{
  "n_layer": 12,
  "d_model": 192,
  "n_experts": 96,
  "experts_per_token": 6,
  "d_expert": 48,
  "d_shared_expert": 0,
  "activation": "cubed_relu",
  "moe_layers": [0, 1, 2, 3, 4, 5, 6, 7, 8, 9, 10, 11],
  "router_score": "softmax",
  "normalize_top_k": true,
  "routed_scale": 1.0,
  "balance_loss": 0.0113,
  "balance_bias": false,
  "router_noise": 0.1,
  "router_logit_norm": 1.5,
  "init_std_router": 0.0158,
  "lr_router": 0.000593,
  "vocab_size": 8192,
  "norm": "rmsnorm",
  "norm_eps": 1e-05,
  "tie_embeddings": false,
  "optimizer": "soap_variant",
  "lr": 0.0054,
  "beta1": 0.95,
  "beta2": 0.98,
  "batch_tokens": 65536,
  "seq_len": 2048,
  "train_tokens": 354600000,
  "steps": 5411,
  "dataset": "wikipedia_en"
}
Below are experts of layer 3 (counted from 0) of a mixture-of-experts language model. Rows are named router (the router's row for the expert) and show model dimensions 0-63. Each number is 128 + 24 x the weight over its row's rms, rounded and kept within 0 to 255. Numbers have three digits each.
After each expert's rows: a language model's description of what the expert responds to. This comes from a sample of Wikipedia text that the model never trained on.

# expert 37
router:107141167124151122125073153165084163133139137145140132135127135089122079120051110169124138078143139098160129116134195142117164149147118158095177123141130120107148127114135095105112125124129161
What it handles: Common nouns after the, his or their, such as life, career, end, role, success, including word-start pieces like occas-, clos-, portray-.

# expert 10
router:094145135139124131130103144110135116130086133124100171133204102163104144108078160139120122140117114126111086118128096101139136122128138157153089125109124104106152120161139146113113152142128107
What it handles: En dashes and spaces inside year and date ranges, like from 1903 to 1912, (1425–1497), July 2011–May 2016, and scorelines.

# expert 11
router:091127117104090117106166124120134153139130124113070127121142129114143142148113109108111133134130110126125108127119140130099138101120140079099122120131138078129116124157157107184152130152155071
What it handles: Field names in infobox and taxobox lists before a colon, such as Born, Genus, Clade, Language, plus table separators and cells.

# expert 62
router:115134140128146168111069145120133124156168173122133129122143154138129097138185114167103129140153131132104127121161134122160135146147168092150148139094139142134116116130128132136128132169162168
What it handles: Prepositions, mainly in, on, during, opening time or place phrases after verbs like released, published, won, e.g. released in November.

# expert 36
router:094126105122095089127168118095146106120106084108139114193120130136116102185158106089145135165104106147094158142137092126139138101118085093123125160101097107097150088147132116134108138169139121
What it handles: Vowel-rich word pieces ending non-English names, often Slavic, Greek or Romance, such as i, ik, ad, ari, ani.

# expert 18
router:135175127144158101130137111086148094112111106108119126123178122119106153124140148133122123120112100111141120147153151160151120129186133133114125116131109117189099120175138105095136107108154093
What it handles: Subject pronouns and relative words (that, which, who, it, he) opening clauses, often after a comma or paragraph start.

# expert 35
router:188110177155158165146153143123077128119142146148147104103130150158143134160145086126126117131101135092145143117094157125135158088125140123106113102161102150163136171144163105154102152099154157
What it handles: The word the and other determiners like its, their, this, each, usually after a preposition or sentence start, e.g. in the family.

# expert 34
router:124163137133091186162153134095107155114157133141156128098110140118157167113104093121145133117089150134129141088134140177161135155104122143152130131121108140145160117077128115164096132130108156
What it handles: First letter or consonant-cluster piece of a word split into pieces, after the or a, like r(ating), Br, Cl, Gr, Sh(irley).

# expert 40
router:108118129170094109117121121168113176138158150123134135143146089116094141157118112172176117103140091158088122140129093127098135127113137129092135166130144115125138142125147169130131155146162136
What it handles: Inner digits of years and dates such as 19'9'0, plus infobox or table headers like Scientific classification, %±, Pts, Tournament.

# expert 59
router:150099164122103116135103135091090111108134108107137117153166177144143145121174125133114151122157140135105123150168130132133135134105108158128116125149149109164164117147139139117113154110135146
What it handles: Indefinite articles and quantifiers like a, an, any, several, some after prepositions such as in, of, with, e.g. in a related field.

# expert 31
router:107128156144117172122117150154098110110101118146113089110129128114106145151170128116118112150148099092165139144156134094127162115139203167139154131142137123100144107144154153154153125126161136
What it handles: Ordinals and the before album, single or film nouns in music and film lead sentences, e.g. the first, second, is the fourth.

# expert 4
router:107145144139092121128131107179095114112142131122124122121161105125153171112141134187117131088157140130136147099085136122118106164081157122113142142122123145152125144078136135081121165135110134
What it handles: Space before a number in table cells and stat lists, such as sports scores, asteroid catalog rows, medal counts and climate records.

# expert 0
router:070150110141139094110123138157139145121148104160143141133095096160117094143136117103129097139168114104136128094073087105125120109092126127138155147084136132085107152107136130115152114117135073
What it handles: Short values inside Wikipedia table cells such as digits, Yes, Won, Nominated, Hard, Total, and MPC/JPL astronomy table entries.

# expert 56
router:145100129169159137108118142106131156080105171132096113091106129169138093113108137134087118127109098134102095095116110094132122142097104125156080138167134161146116094137122122138110101098100096
What it handles: Hyphens inside compounds and numbers (quarter-finalist, thirty-five), table pipes, and opening syllables of Romance names like San, Los, El, Mal.

# expert 17
router:126125153112150109131135155130132111119126135097152157146096117104104102138098129096110140086128113098095154174127148153141148147139104145129152157133130158117132145116166140111125161171109082
What it handles: Nouns for people, roles and organizations after the, a or his, and agent suffixes -er/-ers, e.g. player, team, government, farmers.

# expert 57
router:174116115109112129113115097193133125138104183076101129140127148120135100145148124132148162114143154120073132142116119103169117121112109137086147097105168096099102119137106119127132113124139143
What it handles: Nationality adjectives and name parts in sports context: British, French, United, Under-21, Euro(League), IFA, NCAA, and hyphens in under-18.

# expert 33
router:117117143122132137142159110152188107141093154132110128150113133077134097099081119154102152149130125162153162092148141125087085101124142133147132108092168118127084166137112136147147153124117116
What it handles: Line breaks ending sentences, list items and table rows before new sections, and heading markers such as === and ====, plus table separator rows.

# expert 53
router:110140124074136095103111156143131132097091091139125123147137108079079107121104178120139132076148121106119106145146110135116160138163126102104155121130134090136125114101109095164152113149144133
What it handles: Ordinal words and suffixes like first, second, third, 64th, plus UTC, round and table spaces in sports or statistics text.

# expert 12
router:131106151123150154105161151095092147116131169134138119131100146148135082135147144101070105164122162100128144119110127111124118091136146157130063126139133158170151137121089158167135138133141112
What it handles: Given names like William, John, Charles, pieces inside surnames, and the words and or & joining names of people or firms.

# expert 14
router:137110086131142115072136124137163153137154124142127142188129155155117116123123140116105095119137141118083130158120116121121161131140146181151118187145129116122110122105085129112125122127075080
What it handles: Sentence-final periods, abbreviation dots (ed., St., vs.), commas and brackets, plus role nouns like politician, member, president in biographies.

# expert 9
router:130076147140187112112119120110090158146136158139115111145084106099100108127153091153140124126106129085115088145104121128127164152137118136115144107158145108098107142129103173101123129133162125
What it handles: Adverb particles like up, out, down, back after verbs ("upheld", "up to"), and capitalized institution words after National/United: Court, President, Museum, State.

# expert 15
router:091122134185103129140079128138148113155108141122157120135154133158095139166166119087093151087142117111125108150077126113123130086116114116123151102133193114169095123126144109126154124180163119
What it handles: Second and later digits of day numbers and years in dates and lists, e.g. 2-9 April, 30 January, 1857, and times like 1:53:13, plus spelled numbers six, four.

# expert 50
router:115097149094135164109174114075095124107129093152141156170117109104133110117080136124156112115139139116174151121160102120099179133124155099123146106099156126147167136124121105099127128168150120
What it handles: Abstract nouns and noun-forming suffixes after articles or adjectives, such as -ment, -ity, -ism, development, history, power, education.

# expert 45
router:112123124125111088110113118175140135171150103167137164129107087129108115083112143110149115098187136168135175153113116133107142130096126176137119100131164118129161151066128158117140123076126093
What it handles: Single capital letters and acronym pieces in codes: asteroid designations like 2004 TR, party initials like PDCI, country codes like ENG, USA.

# expert 61
router:099139086132122097171107144142135108162148148138112126156170155157124149135105096169181162115110134179093119164130132111168116145148190141118096151128141124167124107125100151123117184148148110
What it handles: Leading digits of four-digit years, usually 1 or 9, in dates, year ranges and citations, e.g. 1898, 1922, 1945–1983.

# expert 55
router:169089138131172144111111126158125150109124150100112089172159152126167101101130138141125139128107102101127139134087112109109118085152161161156137130107122139091139149123169151131150079082154123
What it handles: Words inside quoted song, album and work titles, especially function words and endings, e.g. Gimme Some More, Love, You, Best.

# expert 41
router:139169141129111173147134122138120146119136154154132155084111139144143179114135100102165156110094148141137149082137156121169108144151111118145096135144128152132154149091137136142102155122091122
What it handles: First letters or opening pieces of words, mostly capital initials in names and places, e.g. M in Seven Mile, de facto, Rogerson.

# expert 54
router:128130139114130106120105121119109089115148145135128098154152099096126103134178171146108109169154103101137105094143156165165174118159133096104144114181101136115129114130110090127156091125148171
What it handles: He/she and verbs like won, joined, became, served in sports and career narratives about seasons, clubs and teams.

# expert 60
router:101157100127133100143125079098176110133104095145141138133117100139101160107073128101133148158143125150114122104099162133143142105119122079142070122125100110144137125121100142141093116159092098
What it handles: Inner and final pieces of surnames in lists and tables, like i in Elliott, sson, sen, and digits in scores.

# expert 25
router:130157126169099110135121128149150159090155127167160140149119133132149141097145130168157112097136121126150177078093098165090123101088150098138142165120137126138136119099122144109121119130094137
What it handles: Middle and later digits of numbers, vote counts and percentages in election tables, plus number words and units like million, ten, third.

# expert 16
router:114124093140121106117160111129116186098108135126140163113140094131081078121115185118152099100122148147158087129111106136135097119124116147153141123113163141130097156070129138141127092104118128
What it handles: Markup and special characters such as ^{ in km^{2}, opening parentheses, coordinate letters, non-Latin bytes, and citation-needed fragments.

# expert 46
router:160130140121099120099132152118127100115119152140144144171105153091112092112079154169122132108157136108144123165137169104097168131175103114104154142111133158107150117075122141109125120154162103
What it handles: Plural suffixes and time or group nouns ending a noun phrase, like -es, -ers, -ations, days, hours, season, members.

# expert 30
router:160097135126172133113135141162124126130181165124115080189139159169124178134121137107131121145152117135098113143100112099144129115096159137108103128131142119101119102156164174135124144107141137
What it handles: Prepositions and commas in place and institution names, such as Borough of, city of, from, near, in the city.

# expert 8
router:129110162132165107147114136126110105104136150163115103114126105099155124118146148142130127080094151120172161094151118127120173089109162131119146124151139187132181126114140096112113118137131185
What it handles: Common descriptive adjectives and adjective-forming word pieces mid-phrase, such as new, high, football, political, and endings like -ical, -ial, -ing.

# expert 29
router:161117125120147122164131149075142120122148127105113153133116115150147152150076196123101113152131149185140131128114116136093066114112130121135090156139117132160114111162105135111112101144098091
What it handles: Letters and accented pieces inside non-English personal and place names, such as é, á, ó in Miguel Ángel, Frédéric, Janeiro.

# expert 1
router:158165123143130105097139158174176071161127107134102105138094140117145134143084096117123111148156112160148113123145134159119111094110136104117147143088130096117106104099122127128112136154082123
What it handles: Cell separators, blank cells and trailing digits in sports and results tables, especially after the last numeric column, e.g. points, totals, laps.

# expert 27
router:105100131142114118201095176125113068151126077113134174124114086133122114148174187149120109116158120100120137130118106122132153176147128160108144163113156107101148137146111152131155151109094131
What it handles: Opening pieces of longer words like rec(ipient), psych(opath), t(unnel), plus band-credit words guitar, vocals, bass, and spaces in score tables.

# expert 32
router:165113161105115122134105115108125121103124151114143154104157124121117141112099121121142173132169143146123101121082158147120151164174122141115129110108110145164151144131133125121112114104088104
What it handles: Short lowercase or capital opening fragments of split words, like re, o, trans, ro, as in st|ro|kes, Trans|lated, o|cean.

# expert 28
router:168150147111139197147154145087101137121119140155162116080149156092142121116155129098091115155083134095125128107132155150126163104163132136109130079169098137165116178162132134107128139096140182
What it handles: Function words and first pieces of verbs after to, would or can, such as impro(ve), comp(ensate), for, be, not.

# expert 24
router:106113081167106069117146130099156091159111130102178158166121098083162135113130121094132125142149114133154109136150098157136162124136151139158166144128096118117097137114098119116140129124138097
What it handles: Forms of have (had, has, having) before been or an object, plus received, awarded, Assumed office in infoboxes.

# expert 47
router:074110097103081081104122165170144125133100077111166138102122159121121132091147080147101181080113161157127104157134094139093095152111121136105163152151162174140128104150098117126145065130141153
What it handles: Single digits, especially 0, inside numeric table cells and figures, plus word starts after an opening parenthesis like (university, (until.

# expert 3
router:178115121147073099174093097155145142153114087109164163144140100174123215099093130104151116124121110181140102133101116116119083154106092122120128122102118102094150130130118163120111100175058149
What it handles: Space or first digit after "Coordinates:" in place infoboxes, plus numbers and blank cells in census, election and climate tables, e.g. 38°38, 3.22 sq.

# expert 19
router:132103143101094111120100074147096106127126123089135136148097160132111119115144077145094091147147099133158125138140119113104122106093130142061114109113135123111096105098117086131127113156137162
What it handles: Pipe separators in Markdown tables, especially the second pipe opening election-result and career-stats rows, plus units like lb, age, born.

# expert 6
router:102116124093137118103114148158154126138146089131125135094146126108102126137107169095141114152129104140155098140147171123140097088094151141161138110091118131077130147165129143167118148137144157
What it handles: Pipe separators, table rule rows, heading equals signs and the line breaks after them, plus date dashes in lists.

# expert 2
router:122115149114081115169079124146135133097124156104113143165178114172183165112161148128154123102165140169127080136104114130098113161092125094150150118142149126168106120135107122172164132139156136
What it handles: First digit or leading space of numbers in tables and career stats, such as years, appearances and dates, e.g. 1|5, 2|006.

# expert 49
router:101139152095154148129095128144166150148161105156094104168094137163102118120166100112102133137125111144146138110103093121094094136112105105182142123122099105132118114072110095129155134131117108
What it handles: Dash bullets starting infobox fields such as postal code, area code, elevation; also digits in times and measurements, and == headers.

# expert 63
router:092119111170147109110102087165171173155115113130106167134131088100102110162100134108146120119158131158172148166110142143091162146135101113159155114137159108130133120131109134117167119119129148
What it handles: Place and organization nouns finishing names: city, University, County, Republic, States, country names like France, Mexico, and JPL in asteroid tables.

# expert 58
router:112097084110153147143159068115167087122119157127106139112091081152155104146134104123159160154104104155084115128130114151141137114148132108173096175113102160124124105129119104093145147137147101
What it handles: Middle and final pieces of personal and place names, such as Timm-ons, Mats-umoto, -berg, -ić, and common surnames like Smith, Jones.

# expert 39
router:186109154136114113120137150079111116132129138130125133087148162082108092122144144152113136148150153108158131127143140131158174135118123125075144121142113107137120114152169127134085166142141178
What it handles: Connectives and adjectives in running prose: and, commas, than, almost, large, central, plus adverb endings like -ly and -ially in roughly, inherently.

# expert 7
router:143145104133116164143093103105104158100167135154161177092121159145158175124174116144143138105131119146150130093120116125136064150169124174142092094143133149142133114100095126107151138121111128
What it handles: The first letter or letters of a word split into pieces, mostly capitals after a space, as in C|NN, V|erney, Ch|allenger.

# expert 42
router:143120088129095122104122167121120147155126112106126136105117127135123119114145131140100113091145151123138145118150119142132090119152134139157120161092135147098172107111132103162136125081134142
What it handles: Opening letter pieces of words, especially g in gross or gymnast, and other first syllables like sl, dr, des.

# expert 5
router:102145127122155122140121120145191149140148142107100157132149134167115102094061137102186110120133165120116104125158110114113095148126120117151100109135159137112126159146160157080138140101110132
What it handles: Opening parentheses, quotation marks, brackets, superscript markup and heading signs, often before unit conversions or scare quotes, e.g. 703 m (2,306, "safe".

# expert 21
router:094113125103134152107099122102174150121166097167120109138072102131151106135146094123070130167152142113076177124120104129114114127136140121111102144130124110121172100090108125148122128115150090
What it handles: Given names of people, or their first pieces, in cast lists, credits and sports results, such as Robert, Michael, Paul-a, Olivia, Henry.

# expert 13
router:124129117084097083102115169131167112156141106111142134095135152119104096122146142135139104097154160123082126130126142170138157101102116133141111149076122198117143100104129148126165071126155149
What it handles: Word-final suffix pieces completing adjectives, participles and comparatives, often after was/is/be, e.g. effic-ient, sl-ower, Y-sh-aped, -able, -ible.

# expert 52
router:097100136125149109125143103167117145125155150129135118131150144146123085135155136147111118156115077120125109092107124153116150089097138127080132149156145140135093142164129121155154113128183140
What it handles: Leading pipes of Markdown table rows, colons after infobox field names like Species: or Established:, and sentence-initial In, On.

# expert 23
router:125124111119113115103139162116095132131137139116157120108107126114109137122111121135116092136115134153138118127127115081136084157149145103115132120147142088084083115160087155099117094104136147
What it handles: Linking verbs and prepositions after a sentence's subject, especially is/was opening definitions like "is a live album", plus became, as, of.

# expert 26
router:150139128110181171098139136135135098135156132160086117119123111123134102164142142100163120131138162146110120134116132114141164109118112106133118109104123134097155127155147102157124124154131107
What it handles: Compass words and institutional words in proper names of places and organizations, such as South Africa, County, University, United States.